Experts of a small language model.
Experts: 16 experts in each of 16 layers, 64 dReLU neurons an expert, 3 picks a token, a softmax router, a shared expert of 64 neurons.
Below are experts of layer 5 (counted from 0) of a mixture-of-experts language model. Rows are named router (the router's row for the expert), gate (a neuron's input weights, with its number), up (a neuron's input weights, with its number) and show model dimensions 0-95. Each number is 200 + 20 x the weight over its row's rms, rounded and kept within 0 to 999.
Before each expert's rows: "mostly gets" lists some tokens that are sent to it at least half of the time. This comes from a sample of Wikipedia text that the model never trained on.

# expert 9
mostly gets: " of", " in", " (", "==", "===", "| "
router,224,207,216,162,221,196,217,195,190,175,180,232,194,222,229,200,179,156,203,203,185,228,206,205,198,192,208,175,193,201,213,198,214,177,196,210,211,191,151,178,216,215,231,211,186,214,202,208,183,221,207,211,223,139,228,194,224,204,178,201,217,165,206,202,187,208,191,219,165,219,176,208,186,213,195,228,189,221,233,167,176,195,209,204,219,205,196,206,235,179,236,182,215,228,183,185
gate0,184,192,206,182,187,209,176,180,202,171,177,203,164,218,234,214,209,195,205,197,203,205,210,190,187,195,201,204,223,199,191,165,183,165,209,223,186,232,216,185,240,214,195,188,186,184,223,217,246,178,227,169,189,195,208,168,246,180,207,179,181,175,173,213,207,197,215,207,193,216,210,184,202,207,223,198,202,215,190,189,196,242,178,217,191,204,198,177,211,196,239,173,234,162,177,241
up0,200,212,181,194,198,181,191,188,186,176,148,202,185,208,206,220,210,188,237,187,181,227,163,196,167,194,209,198,247,170,191,200,217,176,172,234,202,218,195,200,244,223,220,183,198,198,201,207,228,178,222,198,211,204,213,186,226,220,182,195,179,167,207,193,197,176,178,195,207,200,221,172,214,226,225,191,154,189,218,187,190,206,197,220,192,258,191,214,205,201,217,208,198,188,172,224
gate1,217,195,194,194,176,194,172,155,161,160,173,198,207,215,223,221,226,207,185,202,202,199,203,189,163,193,201,236,219,223,181,185,217,194,205,181,206,177,195,192,201,201,210,180,210,226,191,185,204,207,185,173,157,150,222,168,201,172,196,189,223,214,224,183,184,206,211,182,205,224,205,194,222,204,216,206,227,199,187,159,228,197,167,203,208,180,189,190,182,204,190,182,245,239,206,187
up1,209,214,199,172,208,197,216,173,159,169,172,178,184,232,201,206,195,219,189,193,216,239,202,212,168,213,195,209,198,230,160,224,243,189,206,191,191,205,172,198,191,204,193,191,201,185,183,169,212,177,198,224,165,169,183,176,180,198,199,178,205,188,228,222,196,245,206,169,222,219,207,217,211,242,199,198,195,199,173,202,204,186,198,190,200,190,218,205,191,194,204,173,216,187,227,144
gate2,216,167,207,188,196,184,174,185,181,232,210,199,217,220,235,218,154,192,176,203,183,187,198,145,219,186,196,166,205,214,203,176,210,201,189,239,219,208,181,164,206,231,168,210,208,205,220,211,225,165,227,215,209,208,191,203,231,197,182,212,202,157,216,215,219,186,211,213,201,186,164,179,186,221,228,207,194,184,194,177,213,224,195,180,189,183,206,209,214,211,220,188,220,239,185,195
up2,207,184,233,184,209,207,183,188,199,205,217,200,180,221,232,212,169,188,189,210,192,177,197,155,219,199,156,183,216,207,175,176,219,192,219,218,192,209,192,204,195,216,161,237,215,196,223,205,214,149,200,205,199,204,189,205,231,180,208,216,192,142,235,200,223,203,187,199,221,192,185,213,207,215,248,201,218,176,232,192,199,231,169,215,179,197,196,192,202,193,187,209,240,209,185,188
gate3,208,189,161,177,205,208,229,223,195,181,203,231,201,223,235,243,200,191,187,198,194,193,175,188,185,214,209,215,227,183,218,187,221,185,185,191,205,193,204,213,244,222,204,207,190,210,159,249,169,201,203,207,233,162,227,204,171,229,170,209,157,191,198,181,196,199,180,183,169,179,208,181,224,216,193,222,199,228,222,206,208,202,208,194,206,231,172,213,196,181,189,195,193,213,169,191
up3,194,179,172,192,214,246,170,188,213,187,223,203,188,220,223,264,224,192,186,214,213,179,228,182,200,248,207,209,238,220,215,182,225,171,200,199,210,166,208,240,229,216,184,194,198,199,182,230,189,173,169,188,221,193,212,188,198,207,174,222,185,163,193,183,211,173,196,176,186,169,198,201,203,200,216,202,217,222,198,203,209,206,196,184,197,217,188,241,218,191,190,212,190,197,202,220
gate4,222,155,148,206,179,152,225,197,194,213,178,186,198,152,174,189,194,198,185,212,234,188,192,219,195,221,224,219,202,196,247,233,177,172,201,215,223,211,173,198,211,197,224,197,213,203,194,175,196,190,190,181,196,209,228,194,216,222,234,204,226,200,191,194,199,196,195,211,216,182,217,172,225,241,193,175,148,178,200,208,210,178,204,197,213,203,218,203,182,208,222,211,195,208,195,186
up4,214,166,191,187,179,158,224,206,173,224,152,181,184,187,141,180,190,205,201,214,241,178,212,199,184,230,241,210,190,184,202,213,200,166,228,230,207,203,191,199,203,200,216,190,219,197,186,205,181,186,195,163,204,204,229,182,229,188,229,204,209,172,194,184,191,202,212,221,182,198,214,174,220,202,197,192,187,172,169,196,187,193,192,188,210,207,236,200,180,216,245,209,196,211,206,180
gate5,224,210,205,220,214,177,243,187,170,193,216,233,200,213,170,190,197,200,193,159,181,212,180,202,189,183,194,183,207,169,220,186,187,190,178,203,178,187,199,144,219,175,207,168,181,201,212,245,208,220,245,181,172,201,250,172,223,236,210,215,168,172,197,191,187,192,180,191,170,205,193,188,217,193,192,208,204,213,188,197,189,184,199,217,196,213,209,201,191,199,169,221,181,196,185,184
up5,188,216,207,239,200,223,216,186,175,210,181,211,183,205,201,183,239,224,191,187,205,227,190,236,201,202,217,208,208,194,192,214,208,182,156,208,203,192,220,180,219,192,187,225,197,222,178,220,179,225,211,198,131,238,184,167,202,197,202,220,179,174,169,181,222,168,193,173,197,227,203,212,224,175,191,188,223,203,190,207,192,196,178,226,192,208,178,226,204,187,164,187,184,166,192,193
gate6,197,154,187,188,201,184,178,196,230,206,185,182,203,215,219,191,201,217,158,202,214,175,213,179,210,198,237,199,199,232,199,203,223,192,194,211,169,188,231,212,216,217,196,159,239,189,193,190,212,203,215,196,172,187,174,171,210,205,215,189,220,195,206,183,236,201,231,202,174,185,185,173,202,228,229,174,234,183,173,215,209,202,196,181,207,229,220,216,173,192,211,198,205,161,243,228
up6,204,156,195,196,198,180,157,209,203,178,183,167,218,227,205,195,195,217,177,206,199,169,218,184,206,209,208,189,218,215,198,234,208,178,175,199,184,193,202,192,204,185,202,184,248,212,206,199,197,190,188,207,179,191,182,187,231,224,207,225,226,205,198,183,216,164,225,229,157,163,173,192,211,234,209,168,194,163,186,219,215,203,198,204,200,209,220,205,193,202,207,239,221,156,236,214
gate7,227,219,188,189,183,180,221,212,218,169,175,222,232,199,169,199,199,210,203,221,185,155,177,202,185,204,207,167,216,220,213,216,224,214,209,221,189,185,184,198,196,173,198,182,227,191,204,183,176,191,204,174,176,203,202,233,172,236,181,219,224,190,213,226,201,238,201,209,201,212,181,176,227,167,168,214,225,181,201,173,210,157,212,186,194,205,201,201,190,208,237,212,196,167,200,158
up7,212,240,203,224,201,182,210,199,233,190,191,191,189,212,157,224,201,205,173,227,181,162,189,196,202,248,197,194,173,221,177,216,213,222,202,191,197,193,203,219,170,168,205,184,229,183,160,187,177,183,211,186,150,211,199,211,199,188,176,215,233,193,198,220,218,251,216,202,215,212,182,207,221,195,207,202,233,170,181,177,211,189,217,205,184,202,215,201,189,189,211,200,160,181,211,176
gate8,187,203,178,185,199,234,225,216,165,190,202,221,221,221,204,213,214,190,198,234,271,211,212,191,192,229,216,207,213,204,191,238,201,216,200,202,163,168,204,182,196,197,150,210,203,192,203,195,199,178,195,174,215,216,224,229,204,186,183,188,192,213,192,210,222,259,192,191,189,195,212,237,225,181,216,188,226,200,207,221,209,226,194,195,201,208,213,173,208,189,211,206,154,212,185,195
up8,217,214,177,175,196,214,242,230,189,201,214,215,223,187,239,219,208,186,193,217,244,192,195,183,179,204,230,187,214,184,207,198,201,239,180,208,162,158,219,165,198,203,191,210,202,219,197,209,197,170,192,216,196,204,223,195,234,201,186,195,232,232,185,189,248,223,207,182,196,184,219,255,216,182,216,196,208,201,197,207,200,195,208,176,204,215,198,189,221,199,235,197,177,209,160,193
gate9,170,231,194,196,201,209,219,183,229,220,179,223,169,165,177,224,193,204,219,218,210,217,219,187,193,235,234,181,190,189,201,239,171,208,212,218,208,208,203,184,207,228,219,204,162,195,214,161,233,215,204,222,171,196,211,229,208,205,219,197,213,208,238,207,203,215,229,182,235,219,234,182,221,209,206,227,179,209,182,205,201,169,184,199,179,175,195,184,198,188,187,188,201,234,227,224
up9,188,232,194,183,184,190,221,157,223,196,158,204,193,157,184,231,189,175,232,200,216,196,230,194,173,207,208,164,200,197,196,223,189,215,195,196,221,216,180,192,204,227,183,207,181,165,203,158,235,188,213,207,171,184,196,229,205,200,190,184,213,194,218,192,184,234,208,204,224,204,209,168,229,195,216,197,179,185,193,212,214,173,173,200,161,181,218,165,188,191,203,182,195,226,220,229
gate10,196,195,212,193,193,156,238,171,203,210,171,215,228,206,211,204,218,198,210,190,174,221,234,204,193,198,138,181,178,178,152,214,168,202,179,205,210,207,190,187,204,211,221,213,220,186,223,195,154,198,191,182,181,188,220,176,204,228,197,193,182,218,177,215,193,211,203,195,189,178,199,194,187,184,191,219,187,243,211,217,185,164,203,226,196,209,168,212,202,191,221,199,249,209,186,216
up10,190,180,193,209,188,188,224,198,200,223,169,191,228,191,223,218,218,194,179,167,209,219,209,199,173,230,174,208,208,178,175,206,182,227,176,186,210,191,199,190,221,198,239,201,217,190,232,208,185,176,151,169,171,186,208,180,194,236,221,173,176,247,180,199,198,209,243,194,208,217,206,187,191,197,195,172,169,204,200,228,195,152,186,222,200,204,207,205,179,191,186,239,207,197,203,205
gate11,183,198,207,196,178,181,200,232,199,174,212,191,202,193,208,200,203,219,208,163,192,212,213,183,184,203,179,220,196,212,184,195,189,182,169,218,169,212,203,205,239,205,175,196,254,179,215,205,208,202,199,190,194,231,189,206,251,219,208,215,209,201,239,201,202,220,189,151,191,194,235,217,236,216,213,182,200,182,169,210,241,184,189,200,165,234,191,197,176,242,186,184,179,207,203,177
up11,195,219,185,197,204,177,207,217,222,241,204,198,194,188,182,204,214,222,181,199,229,199,193,186,199,203,195,197,212,208,195,202,201,194,162,232,211,214,228,213,235,210,208,190,244,185,163,233,188,167,216,181,190,227,201,230,229,198,204,206,189,219,193,185,235,201,221,187,226,211,204,175,227,220,224,163,205,180,142,199,236,192,179,190,172,206,191,200,156,238,202,199,194,207,215,204
gate12,205,201,210,191,174,191,203,238,202,252,214,169,211,186,177,209,184,212,206,187,211,188,194,174,217,201,210,217,232,239,190,180,207,192,198,215,219,207,195,180,215,196,162,203,190,225,172,182,223,234,216,193,171,204,212,194,237,203,214,216,198,205,197,233,193,219,233,202,188,167,196,203,227,209,253,175,190,161,145,211,220,199,208,164,201,205,174,190,199,190,195,205,202,197,181,213
up12,221,197,230,185,164,179,167,223,200,225,204,185,225,198,171,192,185,200,223,214,191,202,215,182,220,206,211,220,219,260,186,168,226,179,189,199,219,185,197,176,211,194,188,193,183,228,168,188,203,238,191,187,184,199,212,181,246,192,208,226,212,179,175,216,196,213,228,213,187,185,204,230,206,185,237,203,189,168,154,188,203,206,192,182,226,180,167,175,212,200,218,196,180,205,203,196
gate13,211,215,208,242,211,177,196,247,241,228,213,191,167,193,163,231,227,175,203,194,229,222,192,206,170,206,211,198,184,201,178,209,175,193,189,183,207,156,207,232,204,233,212,202,195,207,194,189,224,217,173,211,209,183,175,176,223,188,161,227,232,202,213,180,173,228,219,198,194,204,206,196,214,189,197,201,197,227,203,179,227,192,199,159,187,191,215,233,208,224,201,176,188,192,203,189
up13,221,236,196,232,206,201,208,247,240,198,185,200,158,195,184,233,246,189,226,196,205,192,204,208,169,200,150,191,193,232,200,220,189,192,202,194,205,178,217,191,183,185,187,205,206,210,208,214,216,203,217,209,203,201,192,201,231,200,165,226,192,223,162,179,174,226,222,207,215,203,143,201,202,215,204,194,222,208,194,194,212,177,204,177,167,206,221,219,205,191,229,188,184,174,183,186
gate14,174,173,194,198,193,204,205,215,191,224,223,168,205,173,187,235,223,194,182,199,209,213,201,219,193,177,158,185,202,180,216,191,183,218,166,204,204,217,239,184,193,181,202,183,227,213,194,218,220,198,240,215,169,203,200,202,204,179,180,204,187,228,205,182,236,195,202,186,225,180,212,237,201,216,241,187,189,197,204,193,211,178,176,164,215,241,214,182,195,217,232,217,238,192,226,233
up14,188,211,206,208,204,205,189,226,157,230,214,181,179,172,193,234,229,183,204,158,209,226,218,199,190,188,180,189,200,205,191,190,192,215,193,208,191,236,185,171,189,165,205,170,201,264,217,191,192,191,211,214,190,199,199,218,184,189,216,228,173,201,237,162,223,204,186,210,239,243,210,221,197,231,214,209,198,203,211,201,188,190,212,151,215,212,195,178,204,196,214,185,211,193,181,214
gate15,179,194,180,193,184,216,191,170,193,179,187,214,217,174,183,180,194,170,211,212,177,204,205,220,175,197,209,173,241,195,207,253,178,186,199,192,192,160,191,185,218,199,192,184,185,196,190,191,198,210,178,186,212,262,190,215,201,242,180,220,222,230,228,226,187,211,221,239,160,201,176,180,198,232,182,201,221,220,205,200,207,213,217,197,210,188,178,224,208,234,202,224,185,198,207,201
up15,173,178,189,195,190,225,200,207,190,201,192,217,211,160,174,180,189,183,184,207,201,178,215,210,180,217,213,178,242,216,181,244,178,201,197,193,189,179,213,193,206,174,170,177,201,189,203,198,217,189,192,206,195,266,174,216,191,230,184,208,248,242,214,201,172,215,221,208,158,208,203,194,216,207,212,200,225,213,197,200,221,225,216,196,197,202,171,212,187,235,187,225,181,168,216,189
gate16,200,227,208,189,205,192,214,176,233,193,165,217,151,235,224,218,220,205,186,182,210,214,209,207,184,211,175,208,204,225,159,198,183,199,214,164,175,233,218,212,208,200,158,202,198,181,172,222,242,211,196,195,164,189,187,193,172,188,231,205,198,184,236,212,206,217,196,176,212,208,196,188,216,212,188,187,206,204,245,188,197,205,147,206,169,216,186,205,196,199,205,179,213,203,175,183
up16,193,207,192,191,209,170,204,186,233,193,180,189,188,207,209,220,217,221,170,151,221,212,212,190,188,187,167,236,192,212,180,197,176,207,219,165,165,255,214,183,215,201,179,218,207,205,186,227,243,190,204,188,187,183,191,216,156,207,194,171,193,185,216,209,223,223,194,172,203,191,191,159,188,213,198,183,200,201,216,203,211,189,163,167,166,224,218,199,182,196,172,188,199,186,194,188
gate17,218,194,210,204,201,211,166,214,226,186,231,222,229,221,218,216,173,186,236,169,207,202,189,223,239,196,221,220,171,238,228,196,208,194,225,178,194,179,185,187,217,206,207,200,216,247,222,212,209,208,222,232,191,181,194,193,235,200,200,180,196,207,176,221,206,236,187,227,175,226,192,204,209,212,194,192,226,206,176,187,191,198,188,180,190,201,225,178,169,241,203,232,180,173,211,219
up17,216,210,204,232,195,192,182,192,230,209,256,163,215,190,210,254,193,210,211,182,226,210,169,205,207,158,223,202,216,196,218,217,212,183,192,186,166,189,204,190,220,228,210,190,231,201,179,181,218,221,213,229,186,192,183,184,216,204,184,191,186,225,186,225,210,206,227,226,184,242,190,172,202,211,194,171,214,199,188,196,200,178,174,172,190,212,196,196,166,236,211,230,201,186,206,217
gate18,204,213,212,196,200,184,215,164,207,200,167,226,195,237,215,218,205,201,198,195,211,195,206,174,145,210,196,214,177,183,174,196,190,218,186,216,176,153,224,218,248,198,208,186,191,161,213,217,223,159,178,182,198,199,208,190,240,191,197,201,211,167,214,236,187,224,214,208,170,220,202,195,210,170,186,197,214,208,173,193,214,209,178,177,167,217,186,202,213,198,200,175,196,188,168,223
up18,203,225,166,191,207,167,218,170,191,170,180,203,251,208,218,215,186,179,212,196,202,177,174,173,154,201,183,188,165,199,196,194,210,227,184,231,174,189,197,220,226,214,216,204,175,185,192,220,213,181,191,206,203,169,211,206,178,226,179,188,182,177,207,233,179,203,182,202,175,185,169,202,188,210,188,188,221,240,215,225,208,230,221,181,220,221,210,223,213,169,211,168,217,195,191,199
gate19,209,175,201,217,176,227,217,268,200,208,217,205,223,171,212,209,228,190,195,175,186,190,195,189,204,166,176,206,200,152,190,224,202,185,206,187,202,185,206,228,262,205,218,188,210,238,238,247,205,210,196,177,261,193,184,191,196,204,218,200,194,206,195,212,199,187,193,209,204,176,195,193,198,201,196,203,214,217,187,191,203,184,207,211,194,196,218,174,200,207,221,223,203,198,237,223
up19,211,194,213,228,177,208,195,261,185,225,207,181,228,193,236,204,273,193,191,180,196,170,223,201,199,186,191,220,217,180,194,215,217,173,190,175,210,184,205,196,236,185,183,170,205,222,197,229,186,200,189,180,222,201,174,179,222,183,229,191,172,178,192,204,205,189,231,185,221,205,198,216,219,162,179,197,205,201,200,173,207,208,169,167,192,181,220,195,186,201,175,195,196,193,200,199
gate20,228,221,239,200,195,204,206,197,214,253,179,199,189,197,190,185,191,209,220,187,198,182,203,201,167,199,173,217,183,185,219,205,212,166,171,194,191,198,191,187,239,228,194,238,209,199,209,197,183,191,218,189,199,192,183,208,209,189,178,246,223,230,207,199,222,220,164,153,184,235,217,225,215,183,221,213,206,243,180,185,193,164,202,196,206,208,226,215,209,207,187,187,180,189,193,157
up20,212,196,222,194,202,198,239,205,181,225,164,206,219,201,190,180,193,199,178,176,175,182,196,209,149,177,219,180,214,189,197,205,219,198,192,201,207,190,188,199,236,227,207,221,231,198,209,222,197,175,190,219,189,188,211,220,198,248,147,207,207,207,195,188,189,180,163,181,182,195,180,175,196,205,229,204,180,213,181,200,184,178,216,180,218,249,222,195,208,194,188,166,200,161,204,160
gate21,222,172,177,176,180,169,164,203,211,214,197,226,234,194,232,191,189,216,224,212,208,179,202,208,190,195,221,196,219,242,220,193,196,191,192,218,192,170,180,168,211,238,197,180,207,224,216,210,198,209,162,201,200,201,193,158,195,215,207,186,204,176,184,196,217,230,200,203,180,202,165,160,216,197,221,176,231,196,163,213,227,194,207,201,175,215,208,231,169,206,217,203,151,195,209,208
up21,200,197,215,192,188,198,165,207,180,214,152,216,220,212,197,185,185,231,198,193,189,190,228,227,177,188,231,182,218,188,189,208,206,156,187,214,197,176,179,186,208,262,232,192,201,210,200,202,224,202,165,210,187,168,209,182,209,221,247,208,205,211,224,187,252,198,192,217,219,206,164,225,207,214,200,198,183,209,182,210,204,197,214,208,195,206,169,240,213,215,190,215,217,217,228,199
gate22,189,199,210,198,207,205,216,210,189,194,212,229,208,220,206,205,223,229,206,176,185,213,212,186,181,213,176,218,225,209,193,222,193,195,182,219,168,199,162,145,190,178,199,185,226,168,149,182,181,192,223,199,207,192,228,179,160,205,229,188,209,207,228,208,234,188,179,180,199,217,176,217,197,203,166,200,196,191,227,185,189,223,205,202,212,209,167,228,215,207,210,146,199,162,204,193
up22,198,147,222,205,196,202,174,200,203,171,244,204,239,179,181,206,210,216,181,181,220,169,217,195,190,218,187,233,200,236,201,191,181,190,169,221,223,162,180,178,209,193,222,163,214,230,175,196,229,208,199,169,192,178,179,185,165,180,206,216,220,217,232,195,202,185,213,187,177,226,194,221,210,206,181,207,194,208,205,171,202,183,188,217,209,192,167,228,206,217,226,201,218,194,219,202
gate23,189,205,206,243,190,209,185,214,222,205,218,181,197,158,206,236,209,203,216,184,214,183,195,206,164,214,183,207,218,212,156,204,198,185,199,218,199,177,191,207,235,226,167,204,230,193,191,206,225,212,200,185,236,206,176,220,225,191,207,226,207,212,232,205,224,231,200,185,195,192,201,202,255,193,208,174,182,187,190,198,209,178,192,180,144,218,194,227,166,212,192,188,230,219,189,176
up23,199,180,190,222,213,219,226,227,218,205,200,199,186,175,179,178,214,188,182,207,191,217,173,184,188,189,175,213,199,201,179,180,203,205,152,222,195,214,197,200,213,193,224,218,266,189,210,241,192,219,180,234,205,226,197,225,238,194,206,201,189,202,217,189,178,200,209,186,214,175,220,199,234,207,219,173,161,183,201,213,230,182,188,211,177,243,183,233,156,202,192,207,198,214,200,203
gate24,191,175,239,199,214,175,201,178,196,234,202,181,196,199,213,222,210,215,182,203,211,179,228,220,197,210,179,215,180,197,149,198,203,212,206,200,174,202,177,185,249,170,237,166,174,206,216,215,225,204,162,189,174,193,193,198,201,171,189,182,205,185,220,228,203,217,191,208,183,205,206,193,204,173,179,218,148,204,212,207,214,169,181,220,211,175,176,189,222,204,230,166,224,216,201,210
up24,234,213,188,200,211,185,203,184,194,203,174,206,173,201,206,193,170,182,226,182,181,200,158,195,175,221,228,197,206,235,184,206,233,230,180,228,189,217,176,181,239,200,229,195,198,192,228,228,207,198,186,209,203,200,190,199,196,227,169,214,178,177,270,215,192,203,162,217,209,205,183,196,222,221,185,197,153,181,204,208,200,205,210,218,227,209,194,217,214,182,218,174,210,209,181,213
gate25,198,192,195,201,194,172,205,234,224,215,225,202,179,217,197,197,188,231,182,208,209,200,183,190,198,158,208,220,180,205,165,201,210,210,185,225,175,234,236,237,198,202,164,222,220,183,189,188,212,202,197,252,201,219,161,186,168,198,165,215,201,195,196,218,198,212,178,161,200,219,228,193,221,207,200,190,202,212,147,199,239,207,183,227,193,207,204,199,174,185,210,186,210,176,205,172
up25,197,189,217,202,207,180,220,203,229,203,226,223,184,214,204,208,199,254,200,218,198,199,213,197,224,196,205,221,167,231,158,206,210,170,207,187,176,210,221,210,210,196,172,221,191,179,173,205,219,226,205,245,206,199,153,179,189,189,168,214,224,209,213,218,208,215,186,194,207,216,199,223,227,194,224,203,203,217,149,172,238,197,185,222,198,205,213,193,201,190,232,199,220,202,184,153
gate26,200,179,210,205,207,214,196,239,207,183,218,192,223,216,170,176,204,171,185,210,217,208,201,209,218,196,226,226,235,217,187,161,183,182,204,214,265,211,201,225,196,221,197,178,207,200,221,234,188,197,202,187,179,169,208,181,226,223,208,199,205,214,186,200,167,197,246,193,219,209,209,165,235,229,200,176,218,205,228,194,214,200,178,190,176,203,189,218,196,209,155,192,205,206,210,163
up26,211,207,227,203,193,251,197,242,169,194,211,220,198,199,179,200,216,161,189,215,220,211,209,200,216,188,219,222,230,233,169,162,222,187,220,236,227,186,206,198,213,195,200,171,219,189,196,224,197,196,221,182,195,171,248,160,243,227,204,201,209,222,181,204,171,176,230,192,211,196,190,193,190,221,219,184,202,195,224,191,209,195,207,188,176,215,226,192,204,198,207,169,205,207,175,183
gate27,168,195,182,201,213,216,220,230,206,201,184,163,239,192,199,217,197,216,169,189,219,201,201,198,175,204,210,228,209,227,186,221,189,171,206,230,208,204,231,170,211,234,217,189,204,188,197,217,198,183,225,230,189,227,222,203,198,222,219,198,184,204,240,193,212,220,199,203,223,207,206,204,248,208,200,139,185,192,166,218,200,170,197,221,191,216,184,234,202,246,198,199,222,194,178,198
up27,190,198,189,221,172,203,193,213,240,213,226,182,216,186,186,209,200,221,221,185,221,202,192,178,166,200,194,216,212,246,190,192,215,202,157,224,195,169,195,203,205,213,202,192,237,183,206,214,234,216,219,218,193,236,182,209,192,222,184,195,200,191,216,218,199,227,196,212,222,196,225,226,233,186,205,152,188,165,168,186,249,191,171,193,182,229,196,212,165,223,184,211,211,208,193,212
gate28,153,207,164,187,195,194,207,183,194,192,212,191,203,125,173,195,203,194,228,214,194,186,209,190,199,211,200,202,199,229,195,185,200,206,188,235,200,204,184,225,216,195,237,171,215,149,217,252,219,192,154,207,198,195,184,216,226,230,201,201,211,220,216,216,203,218,229,205,196,195,169,203,197,216,220,179,192,219,207,212,217,192,154,210,186,226,204,194,181,196,212,193,200,201,221,209
up28,172,195,163,172,181,211,221,218,205,194,208,185,210,160,195,191,220,190,228,205,194,173,206,183,213,232,205,211,203,229,163,189,219,173,170,225,207,219,157,222,201,199,232,190,207,145,226,236,193,185,188,156,199,185,197,161,234,208,201,181,216,194,184,230,211,206,211,202,195,216,176,215,202,209,194,190,206,221,221,199,200,188,154,222,193,209,211,206,204,204,218,182,210,206,227,213
gate29,191,207,198,216,209,233,228,204,219,227,221,190,194,202,194,209,220,187,188,170,197,210,183,189,172,174,183,203,220,214,176,191,140,238,201,213,179,169,199,186,189,193,223,187,222,183,214,234,243,206,180,208,210,213,194,227,215,203,187,182,217,192,220,206,186,211,205,168,180,179,162,201,224,166,199,204,186,201,219,203,199,158,199,197,187,203,201,261,209,237,186,189,196,192,192,227
up29,187,220,218,205,227,226,219,219,217,197,224,176,199,202,195,210,188,182,186,175,219,232,219,194,220,180,231,226,198,197,164,197,165,199,201,209,209,179,205,196,188,155,231,176,205,199,229,196,211,214,157,205,214,189,180,212,218,178,197,199,195,167,203,196,157,221,217,180,174,190,179,209,215,191,197,198,169,209,232,170,191,173,191,228,190,195,195,239,214,248,178,177,227,211,202,203
gate30,205,171,210,198,199,191,222,176,234,219,187,197,160,224,221,189,184,223,222,193,215,217,214,197,181,183,182,223,203,265,198,213,179,200,180,254,176,183,177,213,189,221,221,198,220,204,186,200,180,185,204,195,209,203,197,247,212,218,206,229,208,212,227,214,189,206,184,182,210,203,175,191,221,202,204,209,192,224,191,235,211,170,190,182,211,209,236,237,203,211,186,156,204,229,201,194
up30,207,137,212,190,206,180,194,169,217,196,208,198,215,206,246,170,189,230,223,216,193,198,208,201,201,181,166,241,200,229,208,217,187,207,182,221,187,178,177,222,220,235,216,208,203,228,205,201,184,190,176,210,222,197,196,220,134,203,206,192,186,235,218,202,191,192,203,202,197,171,173,184,202,193,221,211,197,225,195,228,193,174,190,208,221,200,191,224,181,216,188,170,205,236,205,210
gate31,207,211,214,183,193,189,255,214,214,223,195,167,183,237,213,235,222,225,215,216,210,228,216,162,194,191,194,210,192,176,196,202,181,139,193,216,191,228,187,192,214,175,203,207,193,221,223,205,223,177,247,156,205,215,210,209,185,203,202,241,204,192,206,194,190,215,208,213,215,203,214,194,210,163,180,193,189,203,201,192,187,221,199,194,175,218,151,178,201,197,199,223,197,172,215,215
up31,215,198,195,176,204,197,238,206,223,211,210,182,186,215,223,219,210,215,222,212,213,212,207,182,205,177,191,197,226,216,222,194,150,171,192,208,181,221,193,176,197,192,191,235,193,220,248,212,238,178,222,178,219,246,219,208,204,198,197,229,206,179,192,172,193,224,177,205,199,188,167,174,227,170,207,189,194,210,192,207,203,221,217,200,169,223,178,188,186,216,197,249,184,182,233,215
gate32,215,208,178,216,195,208,206,213,189,232,209,187,194,197,219,182,242,207,211,166,232,185,199,152,236,208,174,206,186,188,183,167,188,211,196,210,199,201,216,189,217,179,220,139,227,191,169,181,190,224,208,233,196,198,214,190,226,184,227,187,194,169,199,178,221,183,197,186,178,199,188,214,221,207,235,216,215,178,222,192,191,187,167,182,210,215,192,223,194,226,183,220,187,193,169,235
up32,193,208,194,194,191,241,202,188,195,219,236,189,173,211,190,170,188,213,208,206,211,210,188,130,226,196,187,199,197,251,168,167,212,196,223,208,181,226,258,186,185,170,202,174,205,205,208,199,198,218,200,212,179,211,214,204,229,191,221,184,191,187,217,181,212,216,203,176,199,205,188,206,235,194,242,206,203,193,188,209,190,227,188,173,216,229,212,223,211,232,192,195,192,178,180,206
gate33,212,187,174,201,191,212,226,214,206,181,176,180,228,196,194,208,203,202,185,178,217,159,189,205,187,193,205,192,249,179,209,168,227,184,206,211,191,181,216,221,220,199,169,204,233,204,207,242,206,141,194,192,223,214,200,188,234,212,223,185,211,181,193,216,200,181,216,187,192,156,208,196,198,201,206,187,214,179,181,197,189,172,209,197,216,237,212,195,191,229,192,233,203,187,139,186
up33,215,161,188,182,217,200,214,226,211,190,181,180,224,192,207,199,223,211,192,180,211,164,178,210,200,193,201,179,238,186,214,147,223,178,225,195,208,169,185,175,197,193,203,192,211,189,203,235,193,160,215,212,221,205,222,198,235,234,223,164,210,188,195,208,201,215,203,191,191,170,219,190,184,212,186,216,186,165,194,192,188,188,202,198,228,224,233,186,206,207,194,235,221,201,144,182
gate34,212,226,211,178,172,192,189,194,183,185,202,193,175,199,136,196,224,191,198,208,190,220,177,212,207,224,213,172,180,220,219,204,206,182,181,226,184,226,164,205,193,208,210,216,186,206,213,190,221,230,187,209,159,195,175,205,201,205,197,204,167,167,228,197,220,174,189,172,249,184,163,254,183,210,188,195,199,165,200,213,189,207,218,198,214,187,206,177,208,216,216,188,191,195,234,205
up34,211,204,199,190,183,191,205,188,173,233,201,193,229,166,158,180,217,185,207,226,218,191,199,170,198,232,241,188,168,212,200,187,209,200,176,249,190,222,188,220,222,212,193,208,201,240,221,195,198,210,156,203,139,203,167,207,160,205,214,212,167,179,226,197,196,178,192,170,200,188,191,218,186,193,215,180,202,180,189,214,182,200,197,178,196,208,191,211,206,216,184,182,206,172,213,183
gate35,229,175,172,213,220,190,224,215,202,173,199,187,229,175,213,218,188,203,171,187,202,186,206,220,191,176,199,185,219,153,235,192,208,181,180,191,183,194,185,203,189,170,193,211,204,214,205,206,217,204,198,197,211,190,172,182,213,206,193,199,204,187,235,191,216,210,218,232,168,208,187,237,213,181,213,203,215,196,170,173,217,151,162,180,214,221,237,197,180,224,198,260,205,176,216,200
up35,201,177,181,219,200,200,200,232,182,194,168,192,210,200,206,207,223,197,187,169,233,183,235,202,187,170,208,176,221,181,247,180,197,182,167,208,195,187,221,231,195,167,177,185,213,219,195,190,181,186,208,191,205,199,185,179,219,201,219,196,193,161,218,189,188,198,238,220,181,147,167,221,222,197,225,174,199,179,181,199,222,182,185,179,194,195,206,216,188,220,182,239,207,165,220,207